From a checkpoint of a small mixture-of-experts model trained on Wikipedia.
Size: 9 layers, width 384, vocabulary 32768, 211M parameters.
Training: 1800M tokens, 15382 steps.
Below are experts of layer 6 (counted from 0) of a mixture-of-experts language model. Rows are named router (the router's row for the expert), up (a neuron's input weights, with its number), down (a neuron's output weights, with its number) and show model dimensions 256-319. Each number is 200 + 30 x the weight over its row's rms, rounded and kept within 0 to 999.
After each expert's rows: a language model's description of what the expert responds to. This comes from a sample of Wikipedia text that the model never trained on.

# expert 33
router,170,170,229,206,186,213,161,223,225,184,209,227,194,238,193,166,237,208,206,220,239,271,221,193,209,193,176,223,195,194,213,163,272,190,183,148,164,207,241,163,177,236,194,198,199,237,188,187,206,227,207,188,215,199,185,236,253,221,209,212,237,155,221,222
up0,185,177,239,196,178,300,208,277,227,214,151,236,183,190,170,196,150,194,131,177,206,213,203,172,266,237,238,206,185,229,167,133,250,226,194,182,205,266,154,182,218,241,182,196,202,194,212,195,234,200,151,197,187,194,155,209,241,247,181,218,164,263,169,180
down0,200,177,144,159,227,161,238,213,210,223,200,184,155,164,180,194,160,267,237,206,191,193,204,161,223,161,173,233,227,240,204,208,221,237,186,198,167,221,153,252,204,193,167,162,157,194,172,211,210,218,196,209,182,166,168,240,191,180,163,155,189,228,220,189
Description: Middle and ending syllables of Persian, Slavic, Germanic and South Asian names and places, such as -abad, -berg, -sky, Khod-ab-andeh.

# expert 35
router,196,228,221,197,159,194,257,233,178,236,192,204,198,156,267,162,213,213,205,202,196,244,236,183,197,229,197,199,255,218,251,186,269,200,182,198,211,188,188,214,195,240,204,190,165,209,204,154,166,182,230,163,208,241,175,183,188,175,212,237,184,198,237,211
up0,226,216,220,186,209,212,232,175,174,264,237,171,200,206,220,188,195,198,200,205,225,209,163,184,224,215,304,149,227,187,195,199,221,231,140,243,238,208,193,184,154,135,237,243,200,133,223,203,187,220,203,227,203,216,159,152,150,173,177,218,199,149,191,122
down0,211,173,211,183,205,89,189,198,247,200,173,179,166,154,166,128,162,214,206,216,251,202,184,157,262,205,155,160,228,220,168,180,181,186,216,210,188,234,216,183,221,209,194,178,194,234,227,182,198,215,226,199,230,196,255,183,169,214,250,243,194,232,152,201
Description: Field labels and values in infobox lists, such as Born:, Genus:, Country:, Coordinates:, plus taxonomy word pieces like Adeph(aga).

# expert 5
router,207,157,193,183,165,208,226,201,169,193,198,190,242,253,277,117,189,213,213,181,172,218,298,203,235,209,213,188,199,164,190,136,202,181,181,156,170,212,236,196,239,183,178,235,216,217,197,182,264,204,183,215,203,187,184,212,187,243,200,210,208,185,193,263
up0,267,187,197,191,220,202,181,161,219,201,180,239,195,178,162,170,245,233,176,184,211,212,199,142,193,214,164,251,245,177,167,182,218,168,150,161,179,181,209,181,213,275,181,193,168,253,175,216,184,192,126,171,219,281,147,217,237,166,194,175,110,192,215,178
down0,220,180,200,215,237,264,220,195,189,207,149,186,178,216,225,213,225,237,210,228,153,168,193,161,211,200,216,229,225,232,177,206,217,182,252,179,174,202,155,226,163,236,204,183,214,178,208,204,140,194,195,186,194,228,240,210,197,180,202,206,208,178,247,201
Description: Head nouns of titles of films, awards, sports competitions and media outlets, such as Film, Cup, Championship, Times, Games.

# expert 32
router,168,174,178,208,161,217,210,208,157,200,172,177,226,240,199,164,229,198,213,201,191,248,180,170,214,210,209,194,212,192,210,258,163,185,148,153,150,200,207,175,251,190,253,199,192,196,204,226,186,235,241,242,178,232,161,215,152,244,219,218,272,158,207,253
up5,219,213,261,197,190,241,190,204,182,187,227,206,195,264,176,212,213,225,213,200,210,212,265,133,219,181,207,214,208,201,196,232,201,161,177,194,169,177,199,141,208,200,181,172,209,204,226,262,157,185,165,222,210,195,198,215,226,161,179,224,189,156,191,225
down5,188,159,183,158,211,210,176,187,221,214,225,248,158,220,223,213,208,179,227,207,170,215,239,205,172,210,251,176,180,201,221,180,212,157,231,203,206,264,194,191,216,185,186,198,173,199,161,196,201,197,221,164,247,233,164,216,194,204,189,158,194,187,190,218
Description: Noun-phrase openers such as a, the, his, its, their, and possessive 's or series', often before first, new, own.

# expert 22
router,190,205,225,195,167,178,231,163,199,163,195,172,200,211,220,195,200,212,208,261,192,189,233,211,228,233,221,201,217,167,144,194,186,204,215,156,169,178,198,204,174,178,226,213,201,174,227,180,226,267,176,231,227,298,188,231,191,238,171,188,217,135,208,162
up5,143,191,194,158,187,171,208,189,240,149,199,194,237,173,220,250,205,201,261,188,246,244,166,181,199,194,181,242,135,232,137,238,216,185,295,212,183,207,244,208,205,244,194,184,197,192,192,136,227,249,186,167,192,203,228,219,184,194,224,194,185,224,208,207
down5,202,222,212,234,192,182,224,159,281,210,178,186,167,207,247,210,216,181,167,205,212,213,147,175,284,159,169,210,200,214,173,174,168,229,213,250,234,230,187,188,228,173,210,205,260,171,250,209,208,234,185,169,182,195,226,178,173,194,213,172,177,185,254,178
Description: The conjunctions and and or joining phrases, plus LaTeX math symbols such as backslashes, braces and dollar signs.

# expert 16
router,155,207,213,180,205,232,199,206,150,171,165,147,249,218,207,175,218,166,218,278,234,180,223,170,252,224,161,181,146,180,233,164,255,187,225,166,197,240,214,157,238,162,210,215,180,177,186,204,274,238,137,199,253,207,231,184,219,181,187,193,240,218,230,173
up0,174,228,217,209,185,213,168,219,171,209,173,210,183,179,169,188,132,231,175,230,289,230,188,159,231,236,156,164,245,205,189,216,192,172,213,222,205,182,262,182,208,175,219,179,209,189,263,202,132,224,198,171,210,213,152,215,206,174,197,267,252,173,176,214
down0,141,203,219,182,160,161,223,219,259,233,203,181,152,216,206,175,184,211,213,222,153,162,160,191,181,131,250,179,155,241,235,200,189,229,210,202,195,210,163,169,166,201,201,246,202,276,173,236,169,224,165,274,146,233,213,203,238,230,166,216,201,212,189,233
Description: Four-digit years after in or a month name, and decimal digit pieces in geographic coordinates such as .46 in 39.37583°N.

# expert 26
router,196,188,142,189,209,194,266,180,160,219,225,143,244,235,193,134,178,208,229,217,194,214,205,191,186,190,143,194,248,169,208,143,235,212,228,201,152,210,226,206,230,172,228,215,202,205,228,187,259,223,197,182,232,193,179,197,183,228,206,249,205,157,182,255
up7,193,155,196,232,183,158,186,171,192,204,177,195,244,233,177,223,181,235,214,224,165,205,193,201,200,218,227,163,202,201,179,158,235,215,267,193,155,99,202,211,215,186,251,210,149,169,223,205,229,170,185,200,181,195,201,191,190,212,165,210,183,217,221,188
down7,262,196,216,271,216,165,221,230,192,197,177,167,230,196,203,209,202,189,217,238,236,215,210,206,219,220,140,182,191,241,159,184,197,182,231,222,222,183,177,223,161,230,218,236,213,205,213,272,207,218,205,196,175,252,168,198,240,191,173,159,181,194,199,194
Description: Column header words in wiki tables, such as Votes, Candidate, %, Date, Round, Length, plus medal and result cells.

# expert 10
router,199,168,196,186,172,214,230,158,183,213,177,166,215,253,235,170,202,247,221,283,152,173,242,181,205,173,185,160,219,169,199,161,180,197,193,134,242,214,228,203,171,173,252,219,221,188,157,187,209,211,253,269,191,209,231,199,205,220,183,180,250,174,192,225
up7,165,196,237,202,194,249,210,152,191,212,204,155,220,213,134,189,257,198,183,217,182,150,215,185,181,110,247,214,189,204,167,217,219,227,190,163,222,160,220,214,164,202,234,190,187,162,185,247,176,237,219,261,216,213,200,208,206,235,220,189,139,201,159,212
down7,210,205,187,249,232,215,220,194,111,233,170,161,176,205,242,178,245,152,199,207,184,198,217,165,236,214,175,166,227,234,169,249,180,227,162,182,168,191,186,173,218,243,191,216,185,213,254,174,222,228,221,201,195,148,144,118,177,194,254,227,172,150,178,195
Description: Subject pronouns starting a clause, mostly he, He, she, it, they, who, usually before was, is or had.

# expert 25
router,170,188,215,157,179,213,250,201,195,195,162,166,225,194,197,153,205,222,232,212,218,211,213,183,222,147,173,226,235,168,219,197,287,212,201,170,201,187,185,197,188,198,204,202,226,220,171,188,166,246,179,232,242,261,182,250,263,243,215,231,218,168,196,175
up0,176,262,193,213,210,197,191,213,246,147,195,261,168,198,189,218,177,182,202,177,167,230,230,179,153,168,212,154,257,157,172,209,193,220,121,219,198,213,252,212,197,177,214,175,179,208,182,220,270,227,185,254,173,222,244,248,212,197,198,184,146,214,177,179
down0,253,135,232,176,183,227,255,185,270,204,197,273,163,188,219,195,220,225,234,179,214,201,195,220,193,249,211,156,244,177,179,207,190,212,248,228,220,185,205,228,160,171,181,191,187,229,133,212,220,197,178,142,185,174,171,231,169,193,189,198,184,230,201,208
Description: Opening syllables of South and East Asian and other non-English names, such as San, Kh, Raj, Peng, and short fragments like ă.

# expert 12
router,170,155,163,246,154,168,210,185,144,184,192,252,170,181,229,180,235,257,236,220,196,233,263,186,246,192,238,191,213,245,189,219,213,168,204,186,166,180,179,178,202,195,211,217,162,235,229,189,199,293,208,232,191,207,181,198,218,187,221,231,218,168,200,206
up5,168,188,214,243,196,167,212,183,180,208,210,245,196,194,179,147,205,218,189,163,252,265,296,171,226,238,206,226,198,253,221,193,190,201,167,303,154,198,197,205,183,141,173,170,191,220,245,196,170,226,211,214,175,196,166,149,204,206,191,184,180,176,247,156
down5,206,253,235,213,255,205,199,176,214,270,215,248,205,150,196,233,165,203,186,214,163,230,200,209,196,181,178,163,200,220,158,203,246,159,259,194,232,159,264,240,229,147,199,196,216,166,165,224,181,168,205,126,146,155,195,213,166,212,226,250,196,234,199,130
Description: Mostly the after prepositions like of, by, to; also particles del, de, la in names and inner pieces of Latin species names.

# expert 11
router,216,187,196,211,200,227,229,187,186,216,198,197,206,199,255,151,179,206,199,239,232,176,217,177,243,216,234,269,272,170,229,176,280,212,182,189,183,179,262,155,164,234,205,215,213,152,137,172,210,199,181,196,219,226,221,195,219,203,203,215,203,215,152,193
up5,172,172,196,257,194,176,166,225,185,169,202,195,215,167,264,178,242,225,195,148,199,169,140,219,241,195,191,221,207,223,198,203,197,177,193,203,175,228,136,203,189,176,166,184,168,181,189,233,220,208,150,240,245,247,205,210,229,178,193,184,225,207,223,191
down5,208,212,195,163,159,211,254,164,158,200,193,208,186,183,184,231,208,212,180,200,170,240,254,160,176,183,161,155,204,232,183,184,210,181,184,190,208,180,248,158,219,197,189,284,212,234,228,171,206,173,217,173,162,176,200,195,183,198,224,144,237,198,154,186
Description: Pipe cells at the start of table rows, dashes, semicolons and field labels like Producer:, plus endings of Latin species names.

# expert 0
router,237,184,180,200,182,193,218,156,210,209,186,167,228,221,239,140,188,219,197,224,208,181,213,151,260,203,180,208,193,187,201,195,233,185,204,180,212,185,250,171,235,194,234,226,207,211,177,189,238,226,232,180,241,241,196,205,234,216,173,200,242,138,228,236
up0,250,187,186,205,165,216,223,247,198,196,199,179,212,225,173,126,234,222,202,241,109,243,216,211,161,235,218,240,197,165,234,213,234,191,233,226,228,224,196,142,141,215,193,230,137,185,169,256,222,205,196,184,228,195,191,280,176,206,159,203,142,190,216,159
down0,215,244,230,251,204,178,211,240,238,203,163,268,211,199,202,173,201,215,221,211,159,250,175,201,238,145,200,183,231,123,145,243,211,187,164,190,204,195,191,208,131,149,248,132,219,188,188,210,153,194,202,209,233,218,212,167,225,150,157,172,172,153,187,212
Description: Final or inner pieces of non-English names, especially accented vowels and surname suffixes, such as Conté, Romário, -ović, -mann.

# expert 45
router,135,172,157,160,157,160,200,193,198,259,132,125,223,218,166,166,194,262,233,298,212,250,196,185,198,225,243,213,245,223,196,179,193,199,226,182,208,205,187,218,165,185,200,231,193,216,179,220,198,228,192,221,177,173,230,225,181,240,181,202,231,164,190,211
up5,255,187,218,230,247,266,197,169,173,189,183,225,207,196,184,175,191,161,196,219,231,183,195,237,249,249,188,215,170,241,175,221,228,228,186,216,213,167,184,169,236,235,119,171,170,175,241,194,224,221,219,229,204,262,191,193,262,153,254,224,189,231,134,249
down5,238,154,187,220,225,243,218,191,182,236,223,246,209,184,257,213,201,174,193,209,213,152,185,213,274,244,174,200,121,218,183,242,177,209,186,204,180,232,182,186,172,213,194,210,156,203,181,165,159,236,186,225,187,250,178,204,217,205,197,210,208,228,191,179
Description: Articles, relative pronouns and conjunctions opening clauses or noun phrases, such as the, that, which, such as, although, because.

# expert 7
router,162,218,215,238,168,198,206,207,184,150,205,133,214,216,171,192,212,191,214,209,222,212,169,192,212,166,178,241,234,199,247,172,273,240,152,222,182,232,203,160,219,189,214,207,211,162,242,134,152,228,209,196,178,250,178,162,212,195,201,150,193,191,186,223
up0,189,187,232,228,199,175,139,198,222,201,178,200,156,178,206,210,225,231,171,218,202,240,203,186,241,224,163,204,191,179,186,201,200,228,128,195,207,217,213,203,203,266,216,244,248,238,214,234,213,189,181,191,210,188,200,186,231,199,190,195,144,142,195,162
down0,209,209,214,132,198,224,195,212,198,200,198,248,191,221,125,272,190,173,207,145,205,224,194,241,231,190,219,193,241,177,244,268,235,197,217,169,201,221,259,252,217,181,190,241,253,197,218,253,217,201,220,149,176,193,200,196,265,208,263,171,195,216,191,201
Description: Opening pieces of lowercase words split into subwords, such as cur(ated), un, p, re, sp, explor(ers), volum(es).

# expert 1
router,191,191,208,195,164,187,222,175,198,196,188,182,225,206,214,162,181,197,225,226,203,215,239,167,205,170,170,240,196,189,172,191,226,224,196,184,185,225,213,211,236,219,231,195,217,222,151,184,219,245,215,230,191,233,205,204,251,190,218,198,261,176,211,238
up0,211,205,178,175,240,169,242,272,232,204,156,228,200,230,224,172,255,146,220,190,186,185,220,247,139,183,218,227,268,173,174,182,213,214,200,226,163,184,223,217,178,215,204,229,173,216,215,247,204,242,218,224,179,189,199,172,270,165,174,238,254,175,268,196
down0,218,274,243,278,231,173,171,198,236,117,162,245,177,200,227,202,227,196,161,219,185,214,210,195,165,184,269,178,210,218,185,161,196,174,154,241,232,209,200,218,225,231,215,196,216,217,156,218,177,203,208,252,224,227,216,176,188,195,206,189,197,217,216,198
Description: Word pieces inside foreign personal names and Latin species names, often in taxoboxes after Species: or Genus:, like Tr-ude-au, xantho-cephal-us.